Experts of a small language model.
Experts: 256 experts in each of 12 layers, 48 squared ReLU neurons an expert, 6 picks a token, a softmax router, a shared expert of 128 neurons.
Training: a variant of Adam for the experts, 1088M tokens.
Below are experts of layer 2 (counted from 0) of a mixture-of-experts language model. Rows are named router (the router's row for the expert), up (a neuron's input weights, with its number), down (a neuron's output weights, with its number) and show model dimensions 160-319. Each number is 128 + 24 x the weight over its row's rms, rounded and kept within 0 to 255. Numbers have three digits each.
After each expert's rows: "gets" lists some tokens that make up at least twice as much of what it gets as of all text. This comes from a sample of Wikipedia text that the model never trained on. Tokens count by the router's weight.

# expert 198
router:113141141120135113222125090110169113150100115075104097113133123149136118123135132147160118147111120098134120137139130134140102108103095154157131110135147085134138150122096172159096157110118133167104159152146122122102126141189118085122175126157095142114154168137141162152172131097175122108148095126120146126141140123116127129155148117151140092132138125124152090135108148123107103110151175146095122164115118133158146101112127128128101110113131110109126075119092120145176100091183162
up0:102116122125092138096144151144139151138107125155123119159097138161147106150127157155084134133162141076160128141133119129130142122115099147131062157133134109125108166113139134117135145082153150116112130126138115132141098134169160125124153124140143151092136117145156129122131134128137152097110120162135141103088123151095116089101151141148139103103141116115079152126139147176135145099095168119122094118114104092180126160138161132139125106170115131116103117156192097125084119166138115
down0:118132137105128126115103159193189147134100106099075126121115119114134129120155137153132085126109156130138138147107123148114147066132084147115144124115110125147141109123162175066144110085112161078115165172113128111130200084176134125140123105140107141095113164179155130171151114136128109095117120147155152102151133153115109102134120126144112139170100114171089138115108149124135155131082079176091126173106128119082131089108141119192109140119155160107129132123166158164130122139135130
up1:113146123151156111132125115160125118103096081109124141128136126108148163127130146099148112103130127142173116160103168127129150090169127120074083130144123158130081148103109141131128118145152128149161119113132105159122127147107121117146146122125130111104097121170126122132145129162175154105133128156124152208142102126104159119114106143146117114159153127136110153132102157162139136128093174101118079086106169097131133088127126124130125105115150146102119088151127109091163110139130111
down1:142107126137077099114149126128096132136136117073129127153134108130115118111150137174143107112167155111110101166104169131145104131148143083125117121155112158159087176169155162119143175121122093157119108101103110115110160142126168130139111136120103136091137111110143152124090105207139086062161103128118112131118111153134148110124085080137135162126152119052107132152120157115108097105085100131161125125126132136107104162122111084150125088137131118119098150110114155131113137099129151
up2:104131173147108156118138121124113120134141141094120116124145125136136127150124116201107122152121117081138102155100081116133120094109130089113092144143131130136084094149146136114183136107104184139128133141138157158140124101126151168115096083125105140191160111133125123104142144114122089110143138128134106123105096094169140118122165126150160119108098150132071144150114160127138117097151144116082138153112149123127140101087138153111120093074089170134088152174119156164164101143140163
down2:135105144097156138085128118138173112151096133150106113104106133185138139106097139151107127131113108157140137114115134080143133171103106096172134125117138077132138152160127132103128165120147079099117191111148129134109131104091124107100143165152121104082191155136141145120117117125162144084097161158154103148150137146084131113114097120123126109153159173111138103125099122138145121125127105154111151138105151165095099145135088077146116079130126085111099142145127128127091117132124113
up3:108130137131142143154125113120153123131087116097115131142156143156117160124142109136138101093130136136131139130146083140115133146113086150117165086144114158095130142158184152154103059140093139086163141179148104144122095165123117126098132151123114182163114147099160128145140144122101158116079124133128154111126174153147075137134105092116162153100135111126155094139129118141155115123118156128156094127107171094113127169145126112162119120197119119130150092109090111151123162143127143
down3:150130164130116103131094125094118113116123130094123130123140126168114140113101160139140131137155142144145095100142126141146092136147097168103140068154105094095153125142139089113129125131135147107123111123140124095104120154136121145129115102151116158135148115113119100112140123110114143110109152163086146124120127115163097146162140122123143162121123148105130139117157150124100125120114162114106107160115088091078118094110160115149126132164119135122150093091123158124120070190114131
gets: "p", "b", "v", ".S", "m", "r"

# expert 183
router:150100149123127131183129124115122114152122117123148121088157167151084161164141086124104094142165132153105164152127109156091117113130115130126167113148167112145136155139120091128077126140130101136154114088100118120106117126133128096140135153139111128077135139130070106158143150142155137124071103151135142154130120181106129133132161139135107094114141168136085125126132107165143089158152127096109117154134144105170107124105129091139144112119146130152163168128122129107145136132158118
up0:125108105136100129103117152143144129180093126167101160132109150111132110167102164135092168128178146111142121148116086115149157120137092128113104124148112138141105147103124125132133095115164138101114092104131086120141107108150135141120158137147144164131122135152153132107138105153148117100106106181124097130117159130103085091114121181129122128100149093128084126102179143158128145098108146073150097094109129079159129187150127120166137147166071136132115129167161089122068117147133112
down0:135109147101110079140145178120136125111133114124101096111100119119094171137148097113143121129126111147137162110143159137144113074147164091106128123097115152131106120130173131120146111096126139065161136157112101098166168127118132127165121108118138171116057158120122141098155097121134116162142115128159134166122105175090160120068108144139142148140117119102137146112142110124111121137087134140112111163135080109089111079091152130184152105084154132123112140154101140131145137156124129
up1:107131086127173110123137126116121122116094121124164114112122140133153156147126131086154108083123122154202111178138175129126175154170135152105098130131142146110118187113108136132142110153122119110150093119124104168105161166137109126169109105124097148136133141126105142158178114163173165095143152178135125163116122112104169095114133144128108138137176129144131124131114144171130154165085170123102100083135164123116135080118125118109144118133134163161075081156115123116136137142122099
down1:133112165150136110136129170093098157098096158104125088141146133130122168110166117136157072138143118091142092151057125124123107117125110105169109100121115131149170134147136127046141156130101105164128129082120117157090148153143134121130153114104109112141152173102163139157114102157157090106148164143123121139132114181108151136129142124132141127138142134166115113148100146113104127142086089127157115136131131132130154159124115125142115089147131130133150142092102127136106114069085126
up2:137150139151106106133141140168119132077131132104109131129136127107148169121133108144121091137135098093154126152153129145160146084107139097099100101105127127127140134133155115131161143136116205100109113122118138128166152124159142130075135123124133116202121099128108127109132151147102103150116130118122125124103113111157155120135137129137161144112111134137039141166121141137141112091116132087102111140109145150154122118127161171072139113138116147137134190139139140136177122124109158
down2:094118132093143141099146137113084126152088109115143126109125130105188131136149120130124128191145118110148137123172127164113169135130096092125134117127129101136122131149089106113139188176112089129126177119084117137105115161121122101124125174160097117133132121129165137143123081151160163141097125119160098134144153120066108168116144135061117131118103161118130150142123115146150135103140139191144125138096135113103137144096100140109176104137110139148096149093172099105118135164160120
up3:146117154144123108073117146116133112153096104121139115165117120141138119141112137145143098165138135155124113110173106124111152153152079179154165103144096107099151146139170116174157086145131122101158105157162109155122107162099120127126084164189134132143176124111135118147108123133126161133122135118142127108116090111145102103107137117125142139155165145119149144145130116105101115146082132105166157103079153090115144188086120094153138102176125146150124096124146130146129140140143105
down3:163132129133195145154106167124150130105124098100094151153109140152111182151156168135150116132127072116115097122141118108121124128156099172151151038142098126133168112175135137149149093118121158138135127125089132098137109120122108127091113097128103134140128148137095180110117108137143124123154120109119094142115109112147128111163165181106125144123081150105122123131117114149143115137173149064142077110141178110108130152100128127143125122095131107084135137131085140142137113125140107
gets: " M", " I", " E", " A", " U", " S"

# expert 163
router:183166112154171171166106116149106134122150135173153141150121127113131129096113157112143095156082123160144128169153094138128148144129145134090126080125102155066146149116127144124146120126138093125142116119154143128073101132122109106130081106107157132137154135093151173102135129133135098136150128157130093133138137130128164125148118166133096107141135128134176133137166094153123117154131104151126139145119135141167143140108152113128114130086105128121123129105152178131159107156078107
up0:088119099148125126120149107109110143131106119148113117128131129098134135163114191144065177091143154099167160135157112131167140129154101137114095116158085158120119128131142180110099083116112141093107089139128122084121112143139132178102160103150144149125135124154131129108129107113175122098085104135116134116099136098095101077114134145138132134091144083106063137173134133134161157103093136116142147104116135107126102167135142158147105153174078167139074134148177115100105123179127126
down0:100178133154124101144107147146167191170116163101136086101101088146132156124128111167140090140158153109132134061118147089100111071138121119155154095127130111167098135148133121110116125105126155108105136132104123112149155111170138126111105151107118150116087127091120129154119126154083103110105158161116120139098165133117130115140123109148139113115120140139120133107116101104113115126097101180135082145111112146119150115103113104170117106096143155109117125103174174102120163127119153
up1:139141128144167103101135096169123141113118092134148122101120158164141122165121164091135110099120112146150113134153164096127131122168115117117093137130144150154109125162122165104135130158149124091152102155104111143159152146120114130138125092115131148130122099131122137122150119167159168112185114128123125154145092118078181097121102138160127131124103155116123129157131157161116116146120132113101098106134151131120128099110081130103127091124162115165117095143102101137149114138128093
down1:127131108131141128122143134157122141133122152141100113117176149083144150118166121194160124134165127155080134098084130123108120159152118089164139139137102137160168141148190133130169143127121122137119123087076112130084114185138174091110132093105112136132094111129130123124091119190141117122177136151145121124098115120116089124120122144132131105127158169113104153140100161100107087131126114138149138169104105106133139196131144116152075097164134118160124147096099142145121131137129176
up2:122131125169156128118152121148093131105136129142064123143141120110136195163121124115144122120115092091132122150127091122171164077139132112115099105092130138094121162127142125125154105123131182077125098121158154152139150109204122160155101131102096154143109112144124132143141108138153113140143145119145129101119106098148159111120124139194141126124088133133040124137110145147122110114110127112091113128088137172146147120151144188076160108095092170106119177120129136142176128110126179
down2:120137128101137138131125155120140126139134163144110112122125139167138153130152108115138103098159131095152168130124117099094132137104084074152161108143124101079123161117130142111147174151129073117162103146122134100142114165127121111135148134158082100092096138115130158178061099168172145126090134152153147134158137110100113102119120114099140082164146153117125119148120131140160096118126116134159138144103149161136109133072111124107130083104131086147129190075146157122143121151100110
up3:127104149094173125099151110103112114133108119106156110142164156127095121126146141142132093151118113145125158144183122133105131151104109177142139097160074109068127163132168131098126137126135133087140123117103100145138127170097122121115124149154144148207136129110146131126116130102147156112127125110118133126141133132166127130122137125132154143134168138116160138105129104109101119134093154155183130090112137129080137169108092116131183122188116152132132088088128117103091134141129092
down3:153091116152158142167110172103071081138152113113132128102145133104120135187125118115100146126103088140149120127144139119111113109134187169131158054132107110111122150113160163123137067111144134123133120121107065131125105162161115141101117099135114115135170135133134110134154117134133134121165157128102119133142151121146116104133113150107136120144133165146216138130122109117133146108101133130150091138099137074085123099149131114148139152120152143118149137122130108159114090143128097
gets: " the", "-", ".\n", ".\n\n", "\n", " and"

# expert 75
router:118129082165115095141100142146093132115137167106103095138168104114078184113127170114123135156144122108148149170100124142190144138091122134093125145132163113174131139110137108136150129133201124112103133116114087172129098124153157098124144107102135093135135113096135124123134132103095109114100112134098115140063178133134146125131147163111127083132129113134083104179119152204128125111150116131105143124134079161102136136145114140100089145143170125151164114103103126141101112132116127
up0:086074106142114127115135163099158105123073150146100116144101137105098101148087132108076172127157132079152118158130083119159163113144079139129089137126096134143126170119136153132147115113146145110115128139117131115134112125146133133109158132156146111148122128141133171080098116118187132076104096108139118120088159146130092123113141160141131127072149113116110102115134152084160138084126150086144124103105120101157097194148123156127130166120085158127091146146177102148107108143140127
down0:104141125102134129104122114127147120115117116111112084166118130085145144150128091162141132156149090122106139142138142099111137086155135124111123129090097122118103106099144128128149155119138169131154102130113159118129141130146080152150132092108080149143122103103146174176162130125107105128107159126118128147101086148132175121165151138123097108172149105115126127122123119122153154131118137146108085127123103100091134112146100155171140168107151165098131154140129161131108133106162116
up1:108133117148156072116147110154098140143128111096143137121154147129133154126109141098134080138111133133149114157166119128146178096158120121114120168133122135134082129134124145110145116121149131142155129120127101157156139171087131165126145136098097126149111094120131138125135109131175159122179140161163120158138140117127176103113112141134138126144117157122131099141137137165122123129094166139126115088126130095116130077132142121118156068139140129174085100184098101104142140153151095
down1:113116183137112098147133140117154123092130112127099092116135140155135172101115094149142110141180137136112114141108120089134125091153127081147140119135093146121132120113157126095165178100129119148158122074081147138109140154154166105076156125139124134120118170132164148154109102153139094110167159146112127124125135130137100120126142103132110130124162159146103149163110146169125136157092132167140132135101138168108102141145129125134144111163145101120111152105125143118091140152105191
up2:137141147135121148122161113143100145098130130074130087160116120147128172124138136156136136111131102076110135149150111124134160082132132071118109106122124154097122122128116094087153116119137185114108120149159152130124126130182144127120125121092123139179154165119140162122145116122104107119137133092105117122102104107124143120115134137170149139145102147118065113152129135123145125089120130103102139111114158114143116137125208157112110124100086147105104145134147126152162100128097165
down2:128109159116166156124135154145101172109152136109141123121107114157146128122116149105109124095142138133142150105143116109081110147076140093134139107132128100117130148143139116132146159153128112093157155099087134093100113140099154146149122165148119108102172148159163181130103121135148142148108183130155111172148170175097134096135158114131092123150141179110152101109093102119170119126147095131132129123169093173127101136079144112159147094108172092174127121130136133128123144106111075
up3:116104149127109149097129118111148102134114112081112097158151127174142144134107143146099118175121143100114122119113138122109089150111098159140174097143075116099134141145184122114141107121162134087139123129123119165117139179090124123103121145153105104150158140107124115123133148123135185184117166117136152117137147118158115141120138105107196163094182138129148137120127137139105138133067157124183126079067185114122142154081145118141136121172110130147143131073107111138081102146178114
down3:137080164127158112159095138113090131124146163140145105109155103143090202140078147102087129123145122100146088126147112099133099165146147102116139084167091140101146106108141128112173119120140160129119108099138112136121117137115106138120163115142103163154134103153107158099127127094140123114121159151120127132148100111128102113079129135102158117098152120104129101143171114126139123143124167102138088158113121082121134132145123123118153103118129112114152130109077120126094046158111120
gets: " the", " The", " |", " his", " their", "The"

# expert 186
router:174128136127132147147141159156099138111161156141166122150120137154122132100110098134103104146122136117136114159095114157090113074127174118100144120133115136115127141089106184136142140147131135136172123148155098160159092119119113093104104115104168120080120144175146159133118082148152140164095069130124124188103117178151156103131154137122105110138132147137119136124136096132131133140111121096156126087115131086128138179136097120154127117182155155128144073124120140156128126127136107
up0:120108124161122121114148112102148115145060128112089147123149181130122128144099173143087191137155127104165138119140109132110154115136108157113103122136115118091118103114130176082164098131161155096103129132137093129124099121172115170117145151143147141110134134147134131095132102116164144086092123130144142134113112124121131064103149139109138152115114116110074114122151135140119138106107142076130125088103129101133128197119112159149129157159079133153102107157127074115095119138172144
down0:111121139120176135091095152120161110085108131136101097172120103187133151150127126139152131149134133120111116134151146116135140092121129147118132106087129121134134111121157108092112150139137122097151125128143108112114196109123133156152145146144110144129099157110156139175106139139138118143135149146131125130128154145125111128150161108177088155160133106154171135130088122129138130136087146146132103170085162125118148125089138112184127148123163193105113133162184127119108148121115073
up1:131132118139191080116132142160163154134110097135101134118153151136131156169143157118159133119119137172121092087128145104109134124167119118141104120117123137127118165141135146117133120135147134106158101128143110133108134175128140138124137107125079125151140103113118150124167118150156162103157131143110163178118154111100146124113139138135124153153122135130107070136136152136138146180084215132108151100112151115077124106110112117110139075140159137177146112137118112139156161140130055
down1:120102149122139136149156115144102151087119168133120132122155155116103123133085128171134113110143144135091111144149147149101112135176137136153165138149117135142124154119194127122172166136105096129156135118135083122109134110131134139127158133129127155167116153085124142133125089187131078100177117106123095112117124132150106109128130135128144115150178185045080130152118133087119122129152136162132110118156136113107123146091115090102128137147164119128121149136093163146141124134110134
up2:108127175133123115108126104127128119114128130122118132121127114107151114147096137166142169130122109075122148141154106107154133094131137109089104127125107148112132101146140122117152105131120183079116109148164152121163152116202129158117096100115114134163133100155127116094153113156125139126148122115103101121093132092132157116106147151162147141125085099148047151163136153122103116117127128124086141125108151121144138106124155162117145140129087168135108182174096124123185134118110168
down2:108131159114154135116102108110132153111141100138119139077119161152146136172155133142161119109127119138137123115150128093104134196115117107179135120155112116114120132131129128142128167128107123129174125144117117113132159105103100096113113147144084141071151143148154158173103120168148157127092120170147138163140179108118112072197143123125083108124140179124163123091086163104165146136120099138187153149145148124145084133080138104150153129124144115109100135101165134159118166138122127
up3:147142176133171133136145132084123106143117093084126110136150146149132158140118099137104099168134129141153116137173124139135141160144134116124184085116082107110160103131147104150085058166128135094125132160108120137118086146087132142096116147132133162161108168160144125100090121094140136130107138082131176132105126121137116137113143099104134151127111119134153120133167096115099089105092114100178148093119157114102136170115143096163174118188128120141170110084120147131105133165176105
down3:148113116129186128114121164087124081116122126098115117132163135138119156136108135163110153131122113120157072113127120148163119142163129122117142084135110119112083146149117121128099108108157161121142125127144118120109111109126060115098149124179140167142141135106139137131121138119125109099120167127114150145162125143114129124140148140126176156139120118108122089148168107128142144140118133110099093159088166078105121142150136096159132144195137125113175130121102148115096107135145053
gets: "-", " -", "|", " ", "–", " *"

# expert 49
router:122150122130137126155115090098155121186151151118086132107138173142122148164114114109142119125109134139098128106151129164136091121131108142119138117137122097137151149109080169129146135142132149147148117131133124134087107146150114115082171163128094144085128172103165181133071132118122096115097151132104178100134128109116109171140143129139127104129147147131105161086153133112118100128148165149142121116150149164146113094111179135100100160112166135107129105133107154133126165097113144
up0:098115098116095122127144119120157124144105109156074143148121158119104101148117161141134174103153119103161149171158109118113144126133091144103097143132131138122120103122127142140127131099146136111105121138144123105117076082165131111132144105155137155108123164143139141136151099139137125125117116137122158132097118149108132087124092162149132123077120102123087115140157113140152140070101153083134102125086140088122124165139142197136102150134091128117098148176185109149124124153140129
down0:095126170147125110084108138139128162156117120101125112162159123177105159149181126152109072146161112132132170140129131136109139112124122122096172124072101094148098111130144110158149095072148114087108106126121123107112146139152147152116131096107155139132104171149143087138150117146134130127103150162136116121094118141140120140116175145147135117154150100117116096139124126106105099098102106139107106136087096142113095130129114113172131145131139159095112135147171112114118148153138121
up1:142141100141178104114143118145070125126113119114128107111139173075131151119124123079152096093126155151129129151155146120111140137160136143096130147153148130132109164117142139120173114145164106128178088126164110152125098169095109123107119167123107118134128102120132121135151111158161167074167118141127141147128130099116164167132112125115119137107127138125113120136133150142118140146095149108108117107135135126106127070149131139102157079086153148150121097149121113129130143138140095
down1:112104147114135125125119127152117132124114157066114122128150109122120157125126113155172118140122171095116136129097107118123118112134121085109121127115071155150110157140159151061136170125134136143140103108116117172074127131158168157113130091102145145146135134134127117144159052155144113113140110131149086108147095134101101133113137131139154136178135133114074113144117158116102098125137117128113122131138126152132158161110114116126110086158127117148152159128082157148136091108099133
up2:121123151167140141126178132146131121081151139104143135149124124112140135128113109144086077141086142083119138150152112118091147099109152116123089100123132125143135131107090165130130112146082192100127095133151133147117128171141125153110107120107094115166104132111132127081127143110116109130164160156098122104091108113141110121119127120135165131146070142119122119162132140116110096101103138104099128123142140121151144095127176160095103109111099141111136133144094138140191121148132171
down2:085120114135164137131142164174118105148128121109115149124094106137123146138152126112137134114119160125131139108103112106138131135137114101162149112136106103144121174192154160143109140111124097103141156093083110131099099115129141141082104157164084143117178155102151136113124087117160128150091118146154097104154148109094098134162143117097121135150119134082113107105107138179132093121143109127128155140131113129112094137126103118143144065169112094159110167145163130145150163125132117
up3:137121113142127144068127136123130124154108117127130089164152145161093197162129134133106128132122156132121156125153145159129124191129113148150155084150047127111131145134149124133131093128145151089105128160156095158114138180134123140121122150163119162143156135089165103116109109147102127130131119123106143143140128141144091127131138089112165153134129177134147127101137126134108119144087117128163128105124173129105139159100138107180134106187137124139169068123114094146117135137161130
down3:166117140176152113127097136104108161131125112093134136128123152138111143128111095098143147146138130172155119124139147158119142152176146137131173094154084150102117126161167075136120088101125148135127078180132113102148094123118093132102170111145130146160144105157135125111108112128102149075122164123110111125105128120139085162143141111131165122091097136133130137139185134121116138133098168145158158124089086110084118144104144139142107107179169119107156137111116112137154079175127146
gets: "s", "v", "b", "c", "g", "h"

# expert 196
router:085130160146106157103094119123128093112118144128095171134133119107159144126124119102092164105132093099098101124089114148112159138122129140114069110132156106123162120139167121136146158125087141079082125142146152145140119105131105175111149101140106115166161165127101153081135185107146132137139113129131138123138141084142130131132072145104170140124139151110097112131110171125133127104104102136167102127100129143141121142091158174076090098104104120107167132153125085129140107140138156
up0:092104106125102099110117154155125135169092183125119120144114103105126125190166160151083127142164135081126111145174103106131145111147141135132126151136094094108110138143148166109147066115166140120153107138122111107105129122157155163121168139153125147131150147156103132101130080090165148124082141137119135127056136114094078122102115139136138100122134112104095129129148157143114135098114143130120113099129089099178118154127122155135114150172119133129067132167153061141102142117151115
down0:115155147090115098141075171137129112083120125116116113139129115129138098134118106132153094144143133137108157138147146135129120083137131144103130104103136155130129095109163099123168117096140147070152131156110126107158174094140115155139162116125136139159057136139151142186142135139111158105141151130138112107132127152144129133164117120138073111163143138136127134120105115072145140159096125150104113143143147130102115101105117098203177129120164165117145122124130137106107135125128135
up1:087149136132177101113150135139082147124092109161135129148114155108160156130108175110141101118107151142131107177168145134105140149153126157092122135117125115101109147106109128119154122110157081130146139126148109167147135167110126150135138121096112168103096119119097125128143133136170179081172155120157158163118140143121173122099106121128098140144112140111089097146115150151164138172106187119124113110124091123109138111138112092136140092099140138105152108106136110112162099144094076
down1:188110127126112112135124120117148094111171144115138139144171152109108121107135097166147115101135119110095104134123121126142128103105161094135120133092085166181166127103189144099150151080095117115125113073113145144098164136141134133147159093117133160149166150102152174126087168179154111108156151127115113158108092139131090142146099137138171148139166145122101132164127129114096096147137077152137127111110121138139095163149132099118116122121096141156101126131104146146136118123108159
up2:097146132131116117121167107128128119092099122109140113145126109115119143148114130148172084162123134095129110155104136093148149114099141117104097123089090129110080095139136108111171146168129158112112137156123192137139154132163153172124114085104147125160099118101145157100110105103097113142148115153147118130127119076114142090094134155161145151119098176127082129124138161144124128110130122116116126127126131117143127112118157140089082109102089119097147145174106168166156119150098159
down2:125112165115156124149142140129131112150141142135115144088086128167161146127130132124150137096146168145149158095126098125120132136115128072151140134140131141120152141138114116145127148176109098113167149098111137097125095114103157120157154144185078119106122125143142152138090113149137158101098133138166112112165149122116128098148134142118133105146119179131157153118102100152189130141148109152146173132156102148135125117134115086160134104133115104147089144134145122117121130140092140
up3:107112084133144127088110152156123059144114134103130116130131161128132158125151134123132071118172152145100117131155115107121119173131118165117162130111143126100099167171127161140155096161151132102142092109121131169148122168142126128139115151104134168191121156125117094110130150130122149128123170114145125161136139141161101128142111108089149124101127097100147160103130124107152106123110153134192099094130111128119118138128140129114158092128097135142169069094128114132103105115165119
down3:143116149136122133135112196131098134129113118166103070107132099109097183137127114112111172105146155137138091099104104101175127122161126144126139091145110143140160150124117122155165100107136159123121064127096120136156149132151071128139131144119100145175156090121119114097109120122116150133113142131105141141165119126179100130126122156060146126109088094142138074106183121120155129135133120105127086128096121109106121099145149160094130075139112133123179125102103110155079086134121145
gets: " called", " named", " Minister", " went", " Award", " call"

# expert 17
router:086110171090130133125127113115079161106150109136098133153060160124156133105111126119127168158151158112110160116180088104109149143097112151094124112119105131119128128134118151122178170111095144120118140116156159144166151095142131134159102108122171147091095118161165135099136094144094102103159106136154091172170122146164109120133079134115134127145159105134126143083116110099134158112079102140120154144123073110128152145151075148104128124123134094120139101124118087074129121145150130
up0:109114104143113150092155106143136118153105109139111132134127143119127110126113158103077166126144086094149131131142123085136140143147094146109073122133099141151100113127160126073159119150171144089114132123145104140143141122176153162131143107154130157138123133170149126126148118081137103113121106121154104134130121115168096129107124110147151112096127113132108129130180133106117137081136149101127102065156104107125118179124178159127122121188109115128102095133134073116103115151141139
down0:126148189106107128088121102110188150126098150145127108126133139138100149103121083144132105136179119118109136100137176115129109112182118127114128097161108147118151129132140081101142123160111146137110132114128092171154195101174152124157142099140154193118111149118114124173130136135083137085131128121124126116150150138134144131125129096121130099107151119140100147144114119089146139160087148143122115134139160107106138135129141117119116122139139126119110153074164165143130090125124151
up1:116131098133172102072102147162099136146127144125145149105114173117163152141117157130126083091100118140135083149146111117119126123187112126106123127159110140123083137113135154087148124139143122125165086138131086150132126161102145139148154115128108153108119117153121134119174128138179176086174129155143160170120140113111171130110128117130107159141142126132115149119122159140115144177107170139112118120144123142127124084117114127132185099133158151094107085139106101122142121116100084
down1:136082173111105115098106145160104099133123136134122087107161131137126157090120131154128118127143137133117148160103135137119135109163148105167083143158135164147154142116159124063105183136090098132113116104107132144109138147133127108107149118134130134148141141119122133150125110172164091096137115116131136132176135155120106113120128104138131136140140145130106177172139136141185082134122122150130117129117131130154153164115169141131115156170127125148149136116101125122105118137103174
up2:116161116156124137123127123142080105106103120136152127153096112128133129124134134165147112149125111114136139135159108119165143094130136123103114102096102150095103077147123133140150133142115179103114132154157162157140147119151113162140115111107128147181112094163148139111140145130106108129138122127127110112088144114149151135143153139158140112113106128135061122177138135130134122093102133115095115137107132109128138083135195138117134144091088145123082141159112161123146105149083167
down2:104084175117181150138097156134081140133117090173090101106077119159128135138112148132145142121137150143112145112146123098114140151119126080153133110154113134122147157148153153135126177162144111146141148120096114107124124123104170106132148140147097147091134170126122124129099115132147133155110174161185123169149153138092078106140130102111109077145135158111143133137111126157149119172127104145147165138161103122110083131108095135142138121110115124154111159144157104109077128114123113
up3:122130156147130148088153109115140119140127147104099145119133157160116178188130103116181122117127160116138150127167111158111149156108103192135154115135126135085151163125139099144114085141131162090150121155137099106153137155085122091109127146164129163161113141132142140126156123137129140132164153113131141135152132146125096143114103145111140173115140142131159133135141099138104131152069139121182135105085171091130113150102148132133115133153082120141168099127115128165141138156169114
down3:141099123150154090148106130143119110113142119119168121143138120133131214135102166143144121115140158126126102071114115085187093141116125170166167081127124145169149146153138118154164128124149136122153108192122107151118083147131125148109123119151125141128169138152121137114107160147093099130133099127167107143118140137145091109131113187103147142104129135090110093114188126113080098129116093084126112111107114072115100126116134126141118115138119102125144105120124165132143102169107125
gets: "|", "00", "20", "′", "\n", " January"

# expert 158
router:134108170119156163129078133159153081154149133155136146144115176128137134147131135146172083135120130132105137118081173132122133102122148115142126120108136145125117124115141188152090135150112099175093116110145170126134104125101132146131149159158122156085109111123135128192125153138115106137121158143128149131103099150145100105129133112101105142118123137124144165075153101148174132111169132107131134137113151088155163100162123131133090171133114139111149092143121130128087094093096127
up0:091103112143129148121127131120109104127080127139100134182139147116133142147076133136101175152152130092186135120129109111117165133135084143118087122131144140103129103077148141124145131111123124125132117147117121116117108119099150132111154135151152124124113152153134155117121097141117113095122154140137153132092125162125096118116144136143127125105182127120068151116134171150136149084093161080172131131116122093119134170179170139135137141138099125133072150176153085128095106150104111
down0:104115113127124134124133130098161148106146109117139096150121117143103171131116105120118078154134136123108110099126149113147085100168125135131144105070140160142094071116194096111140096092125135123159104151120124100141117133150135146188084107107132155122083131100176155164151134134141137144118134156104122120092136124125147139144113117168119127186110131138143115120113119105134134136133156147122066139136137148110110099086100121168144137142137152116095122155164152144123119136138155
up1:098149118168157113111133122187124126093112120147114112105142156104143107164111127098166092109120123152142108137138125118135152151160124110121127181128141142121124123141129141114134131136128098124164096136160118143138143171093147088174149103106075137127123133144133134150152116133150158126186114156151155118138134120135165146110095140130124140115123116134141112133110160157099124118115174108110088141154138124139154072104115100113135095112155112177137108142080129118158106113131095
down1:128130131119142099129158169144097116084131163090113103125133152088116111061112099143141124127125141118109136151092108138140139104144090141131109147171100156147134116133151121095116173102126099107145117095149124123082144105125153138132118103118153133120117127117164129155112119200188085119115073141100132109114117126160128107154133072142098111145183156125099132167109143097108087132138119132164149146143088122125101150110148122090099111149118129143122144130112182162144111136120121
up2:090161090126124077097137108147142101101106134115145136128153116104139159114123137120155101129113105129122121145143125121158144083126156108102097115125127140132114120150151125133165137133110187142111125145145142161143133127146133152140129117099137137155099078145121114104156161125109114132160132140122120137098109111183176142147156152101133114119100121143076164139110151134124120077125140136089119152123146129172160108129143177115127131098094146103160138176119139167186103115083178
down2:142107113112129169121117141095116155109156145129089122123115125144177140109116165139118140149165157102158154130156118118140113175100130094141164122136119134088145137147123109099115127137089111115174149156077115055131113117152120090155153134130091121075134182125163141127110096146154128128133091138161131154125120143107142136118123115136117106164145149125132139148113122111166109116141159160153141154144095153115098158130119082150169120156163106173130174108106136119107140117133135
up3:133108150123130157085153121111097087130098104109153128126148135093084152111136138154124124117126098132095137110124121155096102162120069151114125105129083144118131144160177131129132071116141134098148079149123107158111148187114114121130093163126117174157121116095152153128137130110148180105126169106126135131119119105137103143118119118108126149137094098125130137087136095123140116153140174157130105076095158119138142140105091108156135115203151116144142096127103123114095142160162112
down3:146124129138157115149085149117065084061151087174115094131169155142114170109108128129107130156146124111157155121152110098184180111147132122149157094127140147141158137134131098129141087154143121183140125145097122137113102146132126145104123112142099126111152152144130139110099131128105126128134167110127136130169130122106123087150145166122149129152119129149136097135150134133098106130108081124104108099156126095079123145137144150143118123158079119101164121132117139107108057186088129
gets: ".", " and", ",", ";", " or", " /"